config.toml
moe_layers = [1, 2, 3, 4, 5, 6, 7, 8, 9, 10, 11]
vocab_size = 1313
dataset = "wikipedia_en"
Below are experts of layer 3 (counted from 0) of a mixture-of-experts language model. Rows are named gate (a neuron's input weights, with its number), up (a neuron's input weights, with its number), down (a neuron's output weights, with its number) and show model dimensions 0-127. Each number is 128 + 32 x the weight over its row's rms, rounded and kept within 0 to 255. Numbers have three digits each.
Before each expert's rows: a language model's description of what the expert responds to. This comes from a sample of Wikipedia text that the model never trained on.

# expert 6
What it handles: Line-start spaces. Blank space tokens at the start of list lines after a line break, plus short word-initial pieces like l, s, m, w.
gate13:140149168086126128128148126119114112159109141131191141130133035105040158084146064106145129168108121030120068154034128126095155100078146133122169165127115159131118108248072150130159110131144126147151154107134129107128227118129131128131140103128120088116143127083132115156129139136160136142132112130126146131129085142080144104119158120118117126136118080110137095052177148129084126110124
up13:188120128113028105136122146143137128073130128142112146130076139130156128088117120099124123156124127165101032132108169155161095159130056129111080112131089124117127125135130068127130113114132130139130127127137101223133125117246171126151074128160168138100119128122093164129158132152086096171072154118148177140108129108128142127102151187143141126111127129131121160131131143119125199173024
down13:088127100202170130130118199105129182128133131137125135066082076132162135141131074121136156139120124139143097091129102114102150126124095134138068141107118135120187134111115109105131124153145118065193096096108175106207044128104093065102125118094104127130146132127148115110097162101144149131218146117181160145138139076170175164112109168133199195136144126126130155136108130050129085149137

# expert 7
What it handles: Consonant-heavy inner syllables. Inner or closing pieces of ordinary English words, such as b in starboard, ro in wrote, ft in aircraft, ab in established.
gate3:126079177093121125158110133154130085163129175128056126183128125106109130149145063118151161146159104085122136128130174128119132189079145130130121118132136191130085131106233122127121143116130123098136097092126117148144127076124158082016166139110119166131126174162110163150130161126118119122130031145055137127106202120206155117185127126126149129127124125108121128158066117119130128126168
up3:161101080140118135111107129125143159154150145136093128095129114154132170158088126128134131084128127102127143125182131130000112112136124128129133186147164090194129128129121133130122100177189140162139103142128117125138135150091049118186182185185200128132137157107102049176072148150131115124122133044175126125145117097113122125125123117114125136062052065142129118154135129115112151077109
down3:128128155154111122145128105110118195144148124115155199112118172133127128108146041125047122139140187132139146151143112159103129122114130158153128115048119110132117160153057142102128129152056023109141182113125127104218093133101127156130078116126149169124170132100163128064118153131119127124097127109142128129101150136087144130096122166143156176040130152176108129131166077094131115063126

# expert 0
What it handles: Coordinate symbols, table cells. Degree, prime and double-prime marks in map coordinates (74°16.7′W), plus blank spaces and line-ends in table rows.
gate1:136126128115129133204136180128093137090043129128142135092128142108144096148031115130116124124129084159176140157135127100132168128073140120174131130128104124142133045144138132130101077117083127047122125106155137122126106132125195125124143042155160118097115127191175088154086186127158169182127129125150129087093161118127136133151194126125111058121152127141168163165134101122044111130104
up1:134133132046121117117107135106148155185174118128123136137132147120124126144139062134131130148126120138121092096126153158088113088127120134126137144134172128114148175128133098127120126127175141222129133149092123127128144120126049133074133113091055130176129129072082150100128015107144129119131182142088133161197108128129130109119121166124188185144125071120130085102127135128209132027176
down1:130144105123170129126130135136128122148066139058134157102130125115158146127142128128182124127101199139183140124066176130113085102148135084107135079143139154168170235130107108084128118151180141143178123126087130163086110124119110167172165167114138073130123120128094041076128106154129166090128212154152124113125141128161092034131121125129113126169146123160064120116133135121071127119184

# expert 22
What it handles: Noun endings and common nouns. Closing pieces of nouns such as ation, ite, ities, and common words like place, career, record, a, that.
gate7:129133108143167077132126152129137167127128124131161119193113160117141131065125125124185111131114225143073168127157201124126133135143127132153065173112106143097193097125176126177159127176127144185060128088128119163160133037125122156131085121130130157093112065064124129099141102117104094194119084137163096083128154128108126119128063140128082146130153184129152125118122130136160120198104
up7:136121149134129111158141125050127120150074154170128134157087234122128045124059086133172059121119148182224155103149186127038122126137036129135118145133151133080169067109118144136129132151116097128124118189128175098128078129128185129118107140093147126132082128157092127092129129129126135077135145129127072168138123124115125129073092144127128131105144130121142114124115135136082106118130
down7:117101143141129162127121144118124162115124125088163156124121208184113146077128097088096099141120175101121169130135165147119172126117118134140109110090130062136151167141110126161254131088084105085106121119127126158165120131128083122130113135116127118129133138086127194047144121125117136128135131009109124128137146128143138126132142177110218115128156101146117155123137066124227133082103

# expert 20
What it handles: Zeros and word starts. The digit 0 in years, scores and tables (2019, 0.9), plus first letters or pieces of words after the or of.
gate8:131130134175128130129136129214113195125132136190131127180119141128121126128117202131131225122130132185130129135201131111155135165132067131111123056155133130000102163105131148114049109128137124093128084125133126120077126153141104136124105158113128129090129127131130123129084128135124094111127175123140140128067146128125127120124014134131100122089179193127119132094133132103125127128171
up8:133078123086135123123097110146151112125124092078128149127140103127129095129160134142122077149172162087133158127121103130062123130127207006158146159119112060109130105170128106140128163155147157133147127128121122230127117174127150006126185109179243129178133130124097126130143129125130196130128129094154141129126110124124107130146117121128149132191093137124127125134134138167132128155116
down8:113130123128086102125106141135147116145159124115126121122159161127127119134130128142126127078163130128155170134136151189145096107080122125124193128181061152025169121177185067133122127141106117161101147128122131106120127165091129123103151115091039123120113152215091130121145121131123034128133098157072126123131129125170121185154133202124088087124144167133147237139118116133073125141167

# expert 10
What it handles: Periods and list punctuation. Full stops ending sentences, abbreviations and decimals (etc., op., 3.1%), plus table bars, dashes and heading ends.
gate12:116142171146158121132119166149126167124137122123035094122046129135128161133170127128107187091133128057115134124129122051209166159165093066048119131121112128110129160123155080134122164159125113131104099126083143134129111133168150172114161068170128143141115196094129113149146160138104122141132139129106124115126133115127097100199138125117130064242055139161129100138130124147115129090131
up12:130128120131115045118123118121152127133147142117133161102077094143135128088151108131129111124069129095129162136109042159156101128121103160133110109156135219097128125145194190082140128135114162122124125105110149150128128129114186134128128120139115091104186090067135148113138203125129136132129130129168088134124134129127135137093154163169236136129079128103097000137100124182102140172072
down12:124142099130145118114140094125119161129155162113137216130100139069137134153130128132079147089124138122131147141175117123091129128116101127076109128214142059115097102127115147095117142127138134138183175127152170208128147186110045118130131110133129095125164153144079154231106147129119120131090107108168116127130141062130124182185051135118152061165140187089158104095107099126156083128103

# expert 11
What it handles: Commas and month names in dates. Commas after day numbers in dates such as March 14, 2020, month names like July and May, table bars, and for or in after roles.
gate3:193143126115064138120129180128126088113098122132133081139128214112132169142088237128210135129130163137145125163129118118134127184127145126133128128134129205133119119128128072118060127123176117141124136116133190120147129099120131175119182060132130160096133144124095173112132094151123134206133140084109128183071128126128130133047083069130122113100128133166118145131058114128131107134183
up3:136137128134124129083136126195091136135133157129136117127248175130138127135123039136127120129118133158125146141120057161185129121133032139175091155122131094127136133149176109080130132124098128022154101128169154134142060061102133128130125125128128059132101114132098176175129133129132140123133133109084154127126062160126110175107108128140124129106148122163148133118134039106130133057116
down3:074125131104135147130084122135106128087114120129144145147171124108127176146123121117138130091149111084158122138128155131137122132201128148135141118198150126216047168127085146071133135126126104139124107147126171161112172110153136106102115128034211130131140160129075082178104100052112151058128136134081138100092194143074086132071121100206118125133124133117150158142107190128117127093131

# expert 21
What it handles: Capitalized initials of names. First capital letter of a name or word after a colon or space, especially taxonomic authors such as Meyrick and Linell, plus they and National.
gate2:148168143129009124162115129133113103114079119129127140120110191134162131125042120072128141142087090098137121134128127142116118094148132178204163131214154134058146123095130120098146127087125140125102078152145123131096117130122144197115128116125054135097139137202120067118126132168122140167128161136133125166115119128115210126112141188126122132115111086182128145138099097123182118053135
up2:151092129117088159191162131105111171114128131097130140126124134138201123131219132108129038155130093114164100118128128134210160142181138214142184146132143157112134090137131128102127110135132096146123129110195089134030135201121117112120189126132124137207080129108115094127050174096122130127104133152131126130090091129091139114166137125109074132158125123160131124137158129061116122139134
down2:210102068156154157067186127167137131154134108109131112070111104120140189128141122154110109129124120134131127114120115125097135213063216113108134159096125160104183130089097130166040178133113134112126092083141126113166109146178113108118130122128164133133105118141127153155129103201136062084180015118134130159166122106121131125122131117089139150141173107153156077129088126154130123133141

# expert 16
What it handles: Second piece in names. Short consonant-vowel pieces right after a word's first letter, often in names and foreign words, e.g. D(h)arma, Ph(il), C(ath)cart.
gate7:115156115125140127144135124126121132128127088162077088129200128129104153123131128074141107169127157128051113133120123054154127163153142102152162125062140082166091129112132139079113113159140061113204128105048130160123133126124130140127133135126070100135103090135065178149117165104149137128114142095116173161142174072132125124127078113130124144198176123255137151162111130145122147125065
up7:096170129124130148146127074112129156148109128125127082165157132139136134112104124121110110130147135101109134127131122129134117132132072122000127183141149106145193132127157129114132101135122130067136184148159100115182141132058124159120186128124071053124000127115098115158141159106138180133127151123122170131108144082130178115109118127161129150129146114084127135163125213143116157093080
down7:148129128120098134131109109143097127131141162144144121128146128129126125120128183118165128061130162130171129186141124103131128121211123114123120128167123133084070124133084116144129086147095127167206145130115122209132135103092135115086113126054128117141128099197035121134128144183127181072132104199134058126151106128181128162188111149100089140109123145086124116110145022090134098131079

# expert 19
What it handles: Slavic and exotic name pieces. Inner pieces of Slavic, African, Greek and Asian names, rich in k, z, w, ak and an, as in Kukawa, Kakkonen, Kyankwanzi.
gate7:147128135206160132145125101208117140132136130136105076129126067109121116130102157129129132137128163130124094068129117134111127108113129076091158144136056103136124128130179152140139176162164051091132064140168124125075141142077130168126025117133155200199061164143124134117174104160147090132124144069134142128134128126129132094108115140124108128120119125076146071181120182136138168112052
up7:097068143133126113111183117072125128123121144168218128091098127144139151131146125096127121116132160140132164143131147112133114173077104137129145132156224003136078128124220135085131185097119129135171146132052105132151123143183129116114151125135114144126134153153148127167157128143113112099133159163090059100129041120091133132136116096067109128126122126142128121096126142054122127128181
down7:138147148096103119178121064137137129126113125134097073143124165135106150132118129139123181127115128127112168163141139107072108118123163129122126120112126139132187132110124131157146129156061146161132159106153131096130151129114125125144128123174117145143173053153099120075118103142109045127114165136127134144099130135255166145118131013148074132137071150107054093142177092122126153127117

# expert 14
What it handles: Possessives and name endings. Apostrophes after names (Columbus', Opera's), closing quotes, and word-final tokens of names and nouns like School, League, gunships.
gate13:116136091107142138127132100127125129053126115094132115143129160135128135108132150162128127122133131131164137157131110154098158053130119227113127096130132168127124100128118130121125113118146152123239193150111135155203155203138145134129122129121129122117124172000128140126114071106132033139079127094089118161154134132164128180123126150163132155124141078160133159118134127147117122122155
up13:131097146132082131144123119000127169062131095125126147058133111125128103124190129131144132145132137048098165127199074112131120146115162103184128183105142129106129093132140088148163196108115138129169089132134130170126084080140139178156122115095147128204120108131185129147119165041105109127147092191140131130088133140116115164127115122128129108143132138139165067100142127127067136127127
down13:177151126141129106117114123184102129149150170099135126074128127107133146131141087142142149137173067133205134155122121113137125124145092155059160107145063153030149126097099139154128109138139041086140127125101116116141124203107126066157123174070117160128125131121127110142126112197133124134200130132129096122079213143128177092097112158123054072132197145125113140093095106128129102132145

# expert 17
What it handles: Latinate suffixes. Derivational endings after a word stem, such as -ary, -ious, -ical, -ence, -ism, as in honorary, Audacious, electrical, millennium.
gate3:127013141136154128112174128125105163166155103092139106125137128136109129032070114129122140142170131173125123130179129127124127128101128123121139040128124101123128125127165126140118094131135170124163127127141012184119034181145207165127114089128138114178180118129128129130118133125127094189174220107102127143093097130133132142151132140120130073148112142121128168122139138108115123128081
up3:079111079156123131029116124130131086126131126069187132128168155211142186103112126129124190099130125183130132128142124103124102181119148136189126127127124149121123132135052142177127170137100094129100096135162124127084132129131136153140128084127078068124129090098131108128121135183102114117162122254133141138129166123130131113124125108118136118114118041108228122173144152159122154151128
down3:155171131134137164117169133126087158136128031148085091143093148221125106128132039113117129123126119058138171101125127173143128128096130160142156119138052129068146131121124171154129128129128128207162188105151120204145197142127081173130152129125128124106074097126111126129140077102126163055094135095085128137138170129112158092100146130148179116068154126127129081093107127133148135124158